config.yaml
d_expert: 64
router_score: "softmax"
normalize_top_k: true
balance_bias: false
n_groups: 8
init_std_router: 0.0398
lr_router: 0.000589
norm_place: "pre"
init_std_down: 0.0
optimizer: "soap_variant"
weight_decay: 0.14
schedule: "wsd"
decay_fraction: 1.0
final_lr_fraction: 0.1
seq_len: 256
Below are experts of layer 8 (counted from 0) of a mixture-of-experts language model. Rows are named gate (a neuron's input weights, with its number), up (a neuron's input weights, with its number), down (a neuron's output weights, with its number) and show model dimensions 128-255. Each number is 128 + 24 x the weight over its row's rms, rounded and kept within 0 to 255. Numbers have three digits each.
Before each expert's rows: "raises" lists some tokens whose logits its average output raises strongly, later layers aside; "mostly gets" lists some tokens that are sent to it at least half of the time. This comes from a sample of Wikipedia text that the model never trained on.

# expert 17
raises: " ", " |", " (", " in", "\"", " |\n"
mostly gets: "71", "03", "02", "96", "87", "97"
gate0:134093116121137151135126127180128186129117161155149111115134120080144163107138140182128166132094138108138120113123116140133110153154148170159111098154130109156138102148128137152094115089125117132137139134116166127111134105090167117092126132105119117105129104126129063162134129164114155121149121098132126107083104189117109142155116152146120099154136121146136135105129072147109152130097
up0:110177135093131125152100123116119140103132140135140135135100134118114121133083161146133111075110119130129147128160145124111142145136169146128103115158119120118128122120151110138154144178157103136141078128148150099103124097155160162167136147103136122153180127135099074130159114105169079115138145114131105112107119121110129145135135121138154118144118104154147139071109110136125146124062
down0:187120158135131143143121144166196078117123139136116149125157108138096129128135148092129124135194084149110132144135115154120123107135124145121118130129100099103109132116190117154132112113136095157148145177139136116149184124152149142154179118138133137136089149119158119139105129137092107125087083090162136146100097133114126108104141103088151145140138124153131114142107102125108108123161
gate1:120133129120154112153113095120136113149163109152129085108078157116149118117110166123135151090120151122193110127150156146107100099093149089115125108097096123146136101158158141106117112068120149140159156110114132122128166136100163106122138093119099149057136100113143103140107122148082135130104134137121170068130111137083132130158154153143127077131155128127155113117118059152138141129165
up1:092105138131141149151178095116107135153130128093098126159134111119138083115109125091167136155126135100171106133076155133139120139096125077114142162116185126111157149107158111129096153105155125171138143130127159097146145116138107160111122123121149177111130153106092102154105129094126151085137166103172134122154112115115119153127129130108121154140159109134154104113124150128125135168149
down1:137127148130143166126106137115077114177118113144119120116084082108155140142127099101090129158160148156134141122111127169122128140126152115123126136154101130131104127116139094147094090117112158098150142091108147131149157146093164155120127120162118094103114157094129147098104155130117105130104148112122129174131124133163097205150123135123165118075158164140083108059122125154154136126164
gate2:141117117152147159129127120154139111118144135162134103104134139152120106157152122139121163123131137079126156129104131130124105137190100108154180072154114105094141107094095128135100064106118106122122132129096127141126181140128151115135201161124146099125158132129159080130095162157143151121155132130156059143143097140109106148129120120149145122113097125101120159131146137118094114120161
up2:119116115092160088118123141121127130112132060082146089129114131142128172104125146155153113120119129139087145116065133090147114116081088125108103120133148099125110143145094152158144144127142148151149149142075125157098098103133141117119145078110081124078118163151129177140111120092079152106121151161140139125132126147152122143117138128132127133132155154156139088090122073116125076159099
down2:132139123101157140163170134150085144136143092087133153122163097098128176130120150145098095140097104124107143130103186116153169114106147111152109114138105143175149121123139151128104127143104122135117122147119146153105141075154121114153164092122128117112192116086134109165100110092118117100090115103113138128146096125123118146096130103146122115123102098139101123151085087125154139117197
gate3:130153146096172146112131149133118116093148130124123126125143167153131134103111095181164081134140129100154121149083119093169135124122117153113151133134118126108128095132127179139140110147089143142162172151113118100134158104143125117119120161121112147095125124094144093176105143100128143120155128088180082162133106173098172169097113130148143135139159137127128080126169120116129159134128
up3:140199092137140138135114081163131139131116146110158132153109135154089094130153133137128115167093164118147069105136164095141155117114134078117182159152165108096125140147146119112109152121119120137145080102104065144092107127153142112135119143105137130124115116097123079117150136143114121138097104141104134150166157132179123138062121111115147142136127117151157119126165121168116159112132
down3:117167099102145119127162100139106122159163094106093165150148148128121139155152125168118140098131131109139123136103117095103118127113160129129104144118145153101121084077122084167133106135167167107126117084133134114100110139154145106139120102137084171130087108136109141124148083120132116172161136091099098137093121116060117163119119148144189119173110122133116099104162130120113127119164
gate4:117090148144103129109137169128101177071108131131093135145139129145107096057146172108143148131147104127155136138113175151159188106143146109110082148140129156084117151132126098120111128160108137128135145153149114123087138179154138091147111128118117116133107062127119102114121166134138134138136175147122167081127140136146109122135158131130135161095134166080118131159150204155111148119171
up4:112124079150108114146109086148119120163135126133111177090131145122136129122158124118075102114146129136081104163127065167125074188110094126104087094128119096119142119121129162102143130120126148084143119101153149151151156135148134155166144146085157161140138100115115140132152132119155146144128147141102131139108111154096137142124159162125145138126132145169135135128108133173100166134122
down4:161112096131182131089143092144122142140162167140139094121131129133128120117132086072119099104112103106101130124151185129131146186116104090109117140126120151124113158120161147140136147110177128144135095105109127125132126143148128096149165094115142136079144136172103148158094157127106105096154117088158126117131143113110156174165195127131083149130101116123109097152123102089119093168115

# expert 35
raises: " of", ",", " (", ".", ";", " and"
mostly gets: " those", " way", " areas", " levels", " evidence", " idea"
gate0:134083188133125100133142138143125124110103111095099142086120162183129156101089111145134153102164101136108100140136074136141118126114133145101110155129146124120138147124134140169138128095131141145138119142133137137119151116183127110166113102147169120115099160152127163141091112129161123157150099133132100147162061111093147096126119081119116093088113164144083098136136118099120161190148
up0:125115118150157104127100117168117144102165128190105151109101093175087145100108110133146141155134156142109066140161120094139157153141136173148140086161135104128129139117124125096117164164153130095129109113129129104101149113118132162104159141085109127158162147148111095117107115118139137145131120140116099119117137131126102100144203163116139148157118105105080125133138089140125166141092
down0:144135141101111164106165121130155150133144108157115112127159139171107136123136114130139113107158120103141161135136119147165110168105130147158115117172127145123146111099126087160154145113106139080128099177128149132138098151084122144114144133116156148134134141125124117122154131098124125099144150133097103122145126156128142089124156141130134114177146127172085144081088123117062133166128
gate1:158151175089121157114150106119106108140152163103142145147107161108115106139106148098107114148112114162126076133143068105141068138144146152124119091160136111090118070101119132144158140140131138134161103112122120154126137126101121098091145139146119151186134122103128142104118121163092156109095131132116123151106127146125146139119150143103135089147172058146142138128156141139102106114158
up1:146084134091133116104098118165113138090141125149125146133172141115166124112156113139129126123176168103056139115119122124146151133153109147162162156108139127152110166148067142148106188125128165123106123146125135157138160154107147134120122132136137116203144114112147174140124131095122098161154126121124125100123106105125157144116136147126114127113086088137126108130102113135116148186147
down1:146106169163138158072139123132073095111134122149108123141148127109150143128140114128111123144088131097138130163105125144154142106141144151137134120111117118124112141096116132101179127159154154146125151178122120108104129183126122126097094131127138119127140159134162112115120103137150122153123119100147133120128154026115122125093101131131117198128130119104159132120120091123119123131091
gate2:165103116148153096145164114129097121142126111129080110114140138099096144103135116099136060123109128128098141108155084143097093132128107141170115091107077123126097146130129116071144131095123141123146107128151113131135132138125167141154067106134103133116117103127132118130123148106148103106132148121112141130125150158130121073134175145129110094144131138070108102124113112104144171097105
up2:128170130152116110107125118132121114117155152131151125077143127095136114149094100155174135161100157111149123142114140126149125125105180120113095129134148124164106073117161144098128126110139108102117143110135125096131131113114130198120148170166099142141154132116152121095142134120179169157133096129091147083170134094118117169138111134136111143105153136148140184111115117094097141065133
down2:115117116117138145118126102136132156174100103076136126119098104101131058127161075133125147149126133139138113142145116129112130128114109088141132192140124132135082109114155171172111086111105139073122126106127168109126173118166115138140127116115112168181124139125131144129083094100135115127148126107144145159114174096141164132128084155144131120123121097134146142126169130130110143081167
gate3:127145122150134129124110138133154115152164145099179099155172112144182126134182120151165097102115135110064127146105147136106115145150159111143124130121109141115111124104136146127085175136170148129120105101083145103140133131134148102166129129123123136128135119146125122115127093109136104118147099127094136105124131111153123120133181114153116136087145176091101107127104101114108128127112
up3:138107144117084090114086117157130102114141147161116164120107082140140125100117119087135130089131156123125076063124129135127148158158103137141138144162069155121090158095143122143143155142101142128157102120153124102120133148104141178124077163144115135129151122092121129107090098124138159069112142152145117140122116112077091133159114139116142105103106157103129144123146111109142117113103
down3:167097115082089098138154093072092139098160144123138125115128074114102097094084161109095108116140132127125103152161103148167141126131079106105140115121134139111110159164131131141163106164146153115126102139122090131135170132161125195131119122131149129111141092134116140136094117114119119118124148133126093112110126152139168114140117105151132140125121089133127214156133075110147162094121
gate4:073100160101134173164136113189140183137108110127140145150132109096113116189143139137152136167136181107105117147117128086118146127121125129079110125090106138097132101170090131143133117123128138143120108137086104112158115149136162097127135130142128128195136160150102129151156107143108152143112103081106129119134152090129123140091121102088118064067103126170128148095132139149099169176136
up4:108130166168159108142121149124134133131150158148117152163118085155126156115118098138111155082150108147124153171092083135114065166137172108135133151117151132113124150130157111118125127120117089136126112148117129122077132100150165162119114107106116144085097082135105121113098133113135106138116149153140143136146103122131175151116138116091142154133127133148120130109119089119175131155117
down4:136140121148147134107157149125111129120137109118168127092144119126115153105151149102149136126147118168104134126127075108132116146140074146131110183126145126139096118092098124123118112117145107125144115126160120088162119146122136165125115170150094103132145148162158098159153129125119126161122124154152083143103144095150128119154137135130165153142096196158183122141162152096123135115129

# expert 60
raises: "200", "196", "195", "201", "197", "199"
mostly gets: " Born", "Population", " ", " classification"
gate0:106093088162129110160147163179144148094179126135135066117094136115161151139107135119113135176117152110140137107175091114170133131093127079119091117150084119129128161136083098120104163146142131132102131113126141138098151121100110106110158169137131137158155125106135107157160143133109135124145154095132144137122134116146145132107140136117151119168103117135128115098115110154084140129141
up0:125141109098119123160118135149135123097145151122117117177121110159103183161136096132108106096153110139177107147125112156117158126115094128147121144135120117137120149114114160111086118148150146122108150146144119159119134134116150117135133144112112152086142142116119142118140141144116084088105131101103125131076121118124112145094189131137108117096121197117134086116162115153160120178179
down0:070112122133127067145133133141124115130113162126130089116115130165138077124132115124132161133086109129134174121101155126136146131098116140125147149144128105139140159087154117086139185101074106110107089097130087113150120177166108168179164119163099135110123127137114153160155167105144139091097089136114103119139104183129091162135127140125139154163090089090152126119119185117088115173122
gate1:056136115130134095107140163076096145112100154129123126106145139114087111139115058116136133114125100119144159120158153166134102096174126145187139160106163160141146149136155107169101156154124127134126123133129108147097159112173110102153174106121138160118115083136117105149130115173055127169141119167119105118147111139122144105154141113098164094155127119092143095111134155112132112149162
up1:106169104110130121137162134139123123109113137154119147118164126127149133136137119135107082130121131120112160078153155097119136101096136108153134130112138105162103093146144162121125122136117097147124118133110133115084089136181140146105147138073134102066159123124118138125110102154100143108129156196135142103116184113123142093170135102123106124126142099141083111112145136127147141104128
down1:139144102112133150145132178160160165143106154127126085128075110184125126128098098123111063169200158144136139174136122126113128138114132121115139097111154143128125167123117105114147126147123151129130115093068145098128118142118121133118119090162112158161123128154150131148147143099106156140157147104173131149114119155104112122115120118149131124098128092104114150123181138140169118136073
gate2:139145127141097119156130129164087148112149126129180122153158111133191185115132107145133144133111122145096175112107168085159135141136118153136087129076159095138134136173104100085161097122151128126082122141154103145110107117095098103159124135165115128100139112128154095082151128113114136106119133157076131112099111159150115133131168103144127120141149111135132137111167149130147142133116
up2:138138142154143170114155138104143121137091102124164132147180158134091118136158125134116172129116093175112174159150117129091092129131183146106137112179120133129190177167143124167120082122126124155139129138090130156132144130139142144115091135083147138124131171120118140102099168100138140122110110107152075125134140150144112122165115111140123147108121136105128131145147139176125164128151
down2:135167098120093167130104122142173124170114133138119158160119123131136098157113127141102122155154121168097125140157140132173101115128103102159132166193157115141121145107170115159084136121117083149079151081130125128124121094109106111168114134160118120126118093132127130135125133137136130127109133142108160146130111137084145151149117134112177071132133090144159120163056106134153140139143
gate3:094124142164120154175108102127143097104139143152155154120125150120143150112118129142157173132105185133125136172114141126151139092091138126171143163160150127179140108156144079126127141108116164081124103127158113108176107140093136140107107145112134128142093116141142117171102149151126160154133146124125176122100102128147088103089150104163137113106147136148122129125146118137128159200138
up3:166130138111199129155117157115122126103124142160125103107130154143164142136129106159142120155119128138133093092103102125147098120134139165150126124126113070093170106116130142134153147115134104156104129115120154178139140144159103135172069113127092115146088133153106123150122138140121174110155146143141140081138146115100141076130103125108076116113141133146128123122148110093151125107091
down3:125093142160119145111139142139144194139119081106134123148110128155165143165116114141178193057116119134108110105090115115110093123120112123140092109067155143111144141104094153159112108110113145134141136133111113113144106117122125085087133093122136088115133120114117141148136113121142106126150143100149124164125153133144170114093181159149119131129162052128126077147097154134131117122138
gate4:124113127126145128109106082147160159120116158156087100102097094135112144136132115112155116118141117148149175124117146143099175101090110152124122118109112098117133056157151156159120143124103127139125091166110123071115157147101120120093104105126129136102108154112148113101130149138124137127134156086114132121119132131140095122091132124123136124069091142111193170166105100133092111129141
up4:112148117163155106167085126093114147157135090105113123136119089095165180126124105142111151128185108108135099117120135186122143098127131169138136108149076127078113066126131178076103133115097122146127091121109122145145151151157094139144090106104157111143131145110138163140113159113135122118136124148151134126159149131138130118134092131126142121116119114099101156140125100124086109123126
down4:170115148061125126159113147060089093154115141145160118144134097148173094107116132147180137150166102109143104117088107158121160097116152147122168109140144082139131116108101147154126143114134054123126105100135119128137139140135116133097141121142141091146122145121140146092166138105146126103102108166118109143130146160185108097097123175108120111115162110069134121107121163122128104191120

# expert 27
raises: " the", " it", " most", " he", " this", " following"
mostly gets: " where", " when", " because", " if", " though", " although"
gate2:133140169161164146135133149120121118104124135126101127138133109096144155083114130117175153088109117114159100127130098131126149149116151146163107121144137113115092133125156129119123131127109110110125113082129125093152153082111120117095119102117156109120109141100150105113129156103162152139174127100165106142154125137101135096149149130119129114103102134144076115081132134118112132105174
up2:064128131109100143136130148098146143152129127165117148140099147154131105072144137120140144100162156096158158101121102174113170125102103104136180114131117135118121095086122176110154117121135145115118145135102129144078134116159121132122144120118127138129137088135140137118144118178105091114109141117089141176128126130114144119164145129143154156120085127112105125174082138157129139157113
down2:120082167136095155078123074157160128148132147146115123108114127110164109089119106107117121115133171138151156109153132085110149121118137112158137117149129092115096127125120146148149166116108146138100123112133117132107126136160149120156165090152146105137119121122126116150093087086115096090101090124106128144116114182085158096118147122130121156108090119137087084155129128159161132142133
gate3:143123106119125096116153149136129168126112126117151157086112107152125107125133083097106162090102179112158161121140105118131081132145097128111131116106083156158120115074085130136104131132134130195134139149099092143092146117121126095099138127174082156136152066136126126105106128139192140106173149102138091146107123100113135099130109189140141116157135139112098105168143107167128119126150
up3:093141120112125117121151072146118105112140118100149092156123165137114184121136128109146115135128123111125114157115108134093132151123110103156115135182127118098152074127125102149109115162135118130123138138157154162175080154122108119122132130096129101148138138114158098086084145129132121138089131161149119153131142161082133128131150086102139155139120117178106159153133195134135162092100
down3:144104120122134111099174150141141163160133192149146097107112101155147139109112148125129134116167141104142116113177148123094114134106095099119127127104128111164102127138151111122099100128133134126146119167130127095166110124139082100203143136112137135134135110158099145128089073116115079132111125163173113135088130095157149160113132129157143127105106125109152118150121165068112152164133
gate4:099117129115147130107142117108143141106083097105134147145115089129125143136143158117100162140087160125118153124121148127111074098111148164129119113113126074143120184155133155135146054110168106115156144160113141104150122110144106135083075172156107138114113101148077120134129087161171155110137153122071134118124158130132114118142146091128117116134087112123135170134142139158153128136103
up4:148111135096108081128107197126082115105123141169129141139095100143124109092149094095140130095117098059126134160101127183120169157156150100113125145138148133154114115084123094099148133129129159129153118178149138155123089128128116109133167108146119159091133138105144110125128152059100110115137133146145121131127142134154121126107139149096099152095156128156143102140130101160118105106105
down4:103107129087143110117057151124117123127151114146113159131103148121117144098135076105075097143133139047140145137170108136148152188118153114111073129138102107150128131121158152165109139145128147132134073123159120124100118080135149124129166117090132129099131122138155091129135144114101091118137159102137106109122139107128112113134113176124134102135136056146125137141154104143126140164155
gate5:158156109118116144126101112141132164094096101118109137175110109158095127139142160114143088161148169105110122146109105178160137129140095120117124098127135091143132110136095169151112147152143101136129115138091136091083098081140104125121095114146124153133105104143110101174116166149130136124141155173104079157153145093109119150112170212119096115108132140110133119123104138119131125176120
up5:110101158138130126157165096122182158126123121158171106089107156086097100125120113148085137091100087124102122123128136108118130105142142087135105110110087160145091124126089136102112172163108112122121142149094143135119123121148099152160133131124153083120118158133101134104110129111150147131104117106152149130100172085106170120146122114123162122159096114129133160100122142103139129084064
down5:114119145117176070112108165145112121106144117140139104132140089119172102156139135136147118115128142112093094128092149130151132101094164101123141142087120125179110122131155149085114118111168135101109119160179142119134116144120127091135170154128109139118147101113113124124116100117101120127135147138160148132088167105171164115152154147126171151099148138115117120132114137053129136106123
gate6:107114134094118105121129129137099122108169142132132138148123150101093106127097121165129095121147130180159115139154160129144122094145159073185143133120143109128116127102149148126114146126077155104107144163157147127146115179161144109167121129114157114116142111118153140119133111154124138148120123156123067127189152152080139141129113122131185100145172103103141122161122169122097111159153
up6:144124115127148105162143076152117107096137153152156115108124083141165131124120092114103177135128122137151123083144112170149132135142125112133119139133130151096141145075156140134065098137126155130161124151154153177101148093136121131168117088134136098129135096150131141106090162108162122117158178114094102134119137134168152147131118130132130164136151146139158137097115132094110149160130
down6:131149174166136098150167098095082131093110143145155116137093106125106157146125119112151167099137183138101091108151092160088168159139158150115159159156095151138174136086145161138171089103151191108126106107126107150092161118108159170116136145120138140116111160159097142151141100186125110127120124122136148102139142148101108131152100125131159169166147144145141165081135129106105124142141

# expert 12
raises: "ence", "5", "u", "6", "o", "3"
mostly gets: "″E", " gl", " (#", "^{(", "–", " dis"
gate0:174106109103112115135145111113148119113132130139121097132130151106126123139086157090157152112123119142077159111179093131144145154177098110167165120125124114162136156165090150099178079149157168154136110138121131182149131116132127105108126117100108144093145130165171154163081149106111096161164109123123122118114133166142135131128157134148138154114153119139135116106102146170149165155125
up0:172175171110096127112146155146129157208112099130109131118139118118132104161133122120136155134145120132196122115148160137116136109108129188087125103140079129069116140118145116084113130103108136094111150120155126108117090124127089152104142125132169136117107153137187105118138128121130156091092115100141145104140150123133173153129112099102096133136149138119141112130128117107160133101133
down0:133143152107107135127140132136124128160132119105106129183166115141075150121112114129134197102155131123101136117126144082138151159147150136144170111104097142175132129156116142159153132160178153113117148125140134133156119115127119118134150146121113156118186148128118117134107140132086124168137133119147106148131106135095143108111140124157104073098154105136128082101081116129148187138169
gate1:097107167139126128153139088135149151109132166151133118129149086137124098174152142094136120121109091121128138115167150123129115118151131172140129152100092148138135177135165113090118147111115128126135155189106142152110133129107099123133136158151160109094114160138121121075148103149137162166116097110108145140140099114144157130151046149117164123075116171139109119126128160179155131110131
up1:158118120080155124117112141157127113121088127105126087114126143151127172119159097164149184158101107104144156130075130130119156149150130119153167093119179115147147091113134145140101125115105104115144104143126129090143091124155154107131097144121175149139131129087139169132098154103092126126169092109144102116128168133124090131108126124163136154113131128089085140118151126110108133111135
down1:136101134118153127112135085105092134131116125133115108139148145131190154132142057099163151100166182111153123114095088142134137087133124082164131159125164139153151132138160151113109100160120187085108146126164138095152111164134119155145106154162120109102173119136121144131117098164099110094099095112138094138135127145132144121154091136142129157081103143116132127193130123123135125132095
gate2:132174121188134135138160116113073123115153094126144118152130113124126134120133144123170117149152064130146126155108172119121142130134124160165098134152142127117114153180114126103133127129098123120123144134075133151152129068098129114129113107156088129078113124128175117115144110100155149146158105162088135080119130136162126113161125125143099127102140110130095113131132131137151153144151
up2:151125136139145083106147159121146132105123120191121134083154173148150135128111099092123105119130085106101113124098142138117123127153133067115156098131129185070128120160150123153147084133145091130161119092132140127157137119130096111130123109133110117104183118161157152109141150098152115110135129075126151110139185103151109117150141111118109133159166137142143175134134125117125140133115
down2:134076169127084079149159080163152161142095152129137088148137121146135121114161136152056125112122139122134143102149092161131180113134108154151078134120103154135128123122082111145117130147165123147109138135115129113117179107123036116139111131141130154108088099157102104119114085108093113137135119126141151181099118144120146154174167138128150107096128110130076118148103093085135142132166
gate3:136127114165118118111118122151130102137149113120161100102092110124120163121153150096155152080123095094178088130169142062137137141044129181141130078126127142136142178151120139131098122135162114133134113127138128130120117110120091132097103137147158143165137117156126133115139164128171142132113128106101146122123121125083106155161137103084133123124131125121118106193124119106094139119157
up3:134145165160114085148102117139122125107139169092172144116135100108114129119137112159130093150134122102150087146169126143134128110138169092117112139130135140100121116181139102139177109116159132141141096085128097117137151163127053119134130120140153113113106152132129095137159122134167101130124149163146132065134103177100155122102162128122166100094101143099123108107130131107108108148121
down3:110095100136105131112131107120136117124125114120130147062160140116140147143118134131152182137155123101120121179138132134148110099110190174129145103157118101126151131123107105095139162120093116105114136136146125095127147137120086124133136153148090115115152118119110117124118183112128096158109152126180096113124102109151104185167189159162118160173109151126153132134146089111162136125103
gate4:155140106133144070174123128148141135127159101100128157115095121138112141111138136101090131094135095163124138107131142186123106151093088155213139098133126141090138091125127151130117119066126123144135149100147157107102140144125134106133137172119123098151163112094145099149154099146079131163159137106081138083146083129113115166157131129143135135121106148083086136123123131121122140109099
up4:105161122155148136140132140129140126107113070121097121148124124096097103074148155141112147147142076139125106116112115138094146132153125145160157140134127107071085124161137140145162138127087146162118126129102104117074085097111109112109114109123076110098145170085138179131160116144143132141146147088077124103118140107115124163113136143124096153136112170146144136121088152121163155151156
down4:132132132109127184103153110182128167128120143122121132162137134169127106112151137146138127169132104152139096089123184121168148148105091116148105131144157116106142089112153168166134124091146081172139095126169149124124118091137142171127128112101108138161167151115086157088154112131174139081117139096088133067106146147128158147105111149092119110089116134182092092135159129103129137147116

# expert 33
raises: " of", " in", ".", ",", " for", " to"
mostly gets: " million", " most", "%", " much", " less", " many"
gate0:129127128110123152140111133136121107127104129108085164104109130105166126110131113138123157172134116159135155183126138118140076148142111134059124113139173135149116121137136111131097092122122116164142122087108150131150086163150114120131123119141143125116083127085132118124124157156116124151157156143150148136153102155152141140129148083101112107153122163149144086116172147137156141096114
up0:145123127095121168113146103161118132135125109162072132119136089165137177154137133120133115122130109127150111168191144129105121109152161141139129117109175123096148081170114140122078189094108128124137093115106146145075108146148188149095133097130096115097163142117155118135104120150110134143143165128106144117091135132132166145127135058131141101128123078096135142138108155137134106152135
down0:118143124125077187150101101137081150122162109128099124107124115168068128132105111133125120096123137087113118125131134148140138157122118166110109073143158172143109136097119160112148109134114113104175125163125119147148107122138134122103112124071102141140139103134146075105110123156052133126131074143140098120148098162126122132118149131165116107123107118156154121094145148095095104139122
gate1:134104118124132162119115102120143142116125081106126146095114148150142149130149133139123103140100178128065158114096158127169151118119110132118129096130167130147165124157142156146130177158124125116102121141139154141164159104165140127143136142182092111092147090119114204117121107133161154113147099145102159112154121139159129069154146121125167131134111110131166120113147122138134158119161
up1:120121128109123103147149090227150142088110144075156141121094116117127111128133115137160153091115123080132151136120133116110157126119060129101124109130131136142122139130138116138119140157165151160126103116148111114116154136168142127155169122159114140103126121093138141132130158150163080134143133097135130127148116105116101115156083109150104140101138104159110109119107149168155107109131
down1:154145154126067128175122110115111129176118117173092099130141155111128156155068105082101153155118155107100124151160091153157106098157123136137066142117134115127119130138116155113103145135126132170126144148107138111127108191131134112115117111134119139151140155145157117164132123144135108111117082141135113085130134151124135125184108099138145130157090145062138132141108164153168147145108
gate2:146094134150089123105130116104138151120112119130129137160094157135124117132177129104151124141202121132131127091120173133164119109102104149138084139124117166115128155114149152126144138132100118120153112115123133145108099097132105110080128150116097128142124105099136197125114137133117171168154162132112116124077160121102128145143161123131135103118101110097142099123128147133124116157146
up2:133104120136135133156140121123158138150085114135134119153126139166114134145163103140158081138160147090139099107132135131117145145142167137135090127123138161108150116077130083099149130102117164132152137128100122151153125148129122118118179118096165118118138127141111121138133120089145085132117109125109138125108149112117117117139113124116156101126100168127149135159120133122157135155174
down2:136105088093135145111118090132143141182153110125035085141098088156136128109139119124111166120152103158130130109116110095135095084138125095100129113137131113145156131103082116134132149135121148131106102125163102159120066148123106086113133072130125114114137091112095140111112148124135152135121164129082104161131141200107141132136108149121131121146117140134098083163092145133088146158131
gate3:149134122093128191114101121112089132159151105119080165115142102125141117130084116140145105091151196122148134130134123111104119129123139128158089159145122119119134112123124182125103132124092108098112151195101124113154168067171141097094163119145178130126166092187128129144125142130176103132092153137124141146081150134147121110107099091139113137122101145129119143105148158170101125179158
up3:135138135155173117143085105148126107136139124135155165096178089116111083146140111126113185130166112086151132135103121134092127156116115136065126140134124127076116184079130159157120089137158108139140132114126102094091144138132112138136112114135169129141145153155144154119117165102136137133057108119103120142098114107126086138131117132096148136148159100145163148115137149111191130131143
down3:118110171145118110114100102117100096168114109085104124110115097115128115104162193134101136140135117142113103118153152124111134156140091123064109128119121120136136110152141140129143138103142124144089131119165113133129056090136204097140131083107102138116110147112127146169141109136135140118122103142160109118085116132119103115115129105162148151126107108146152138109127167130113175111152
gate4:150117119117122161095085162122126125132170127098149119123094119129141161102114133150142122113084200124139131140148093144146114093139112129165131115148108120134127140117122145147152085140119132124100107166083094136150161119141143103135093133111128148149196125108092132099109109161103118141101077114110127122122135099200107156053176134096115149123104123122103121093129120167121156142145
up4:093134153149144128093124205133163172096132106121106133160102124108126128141150125097104117108190160143154109122128103107155087193129160121114110111133122123111171125153109161130184124121134124103133120120089189143115107100122138112120166133154145134116175165111122155133170112096150130180106127163131151134138118111124110141130163145092105109073153113131151092140131108094134148173101
down4:094130094149152127131142096098114078118127081130155129118168185090123130162141125161116149122109121061145148092098152108095164124124117144128118128090149132144135148108149112106146119123166122102121166123151152074121127141102137171147090164096093123115112196144146078093146119143155142158160147132135137143163129110085114109118128157132094166103178096151135155075107116121132106125121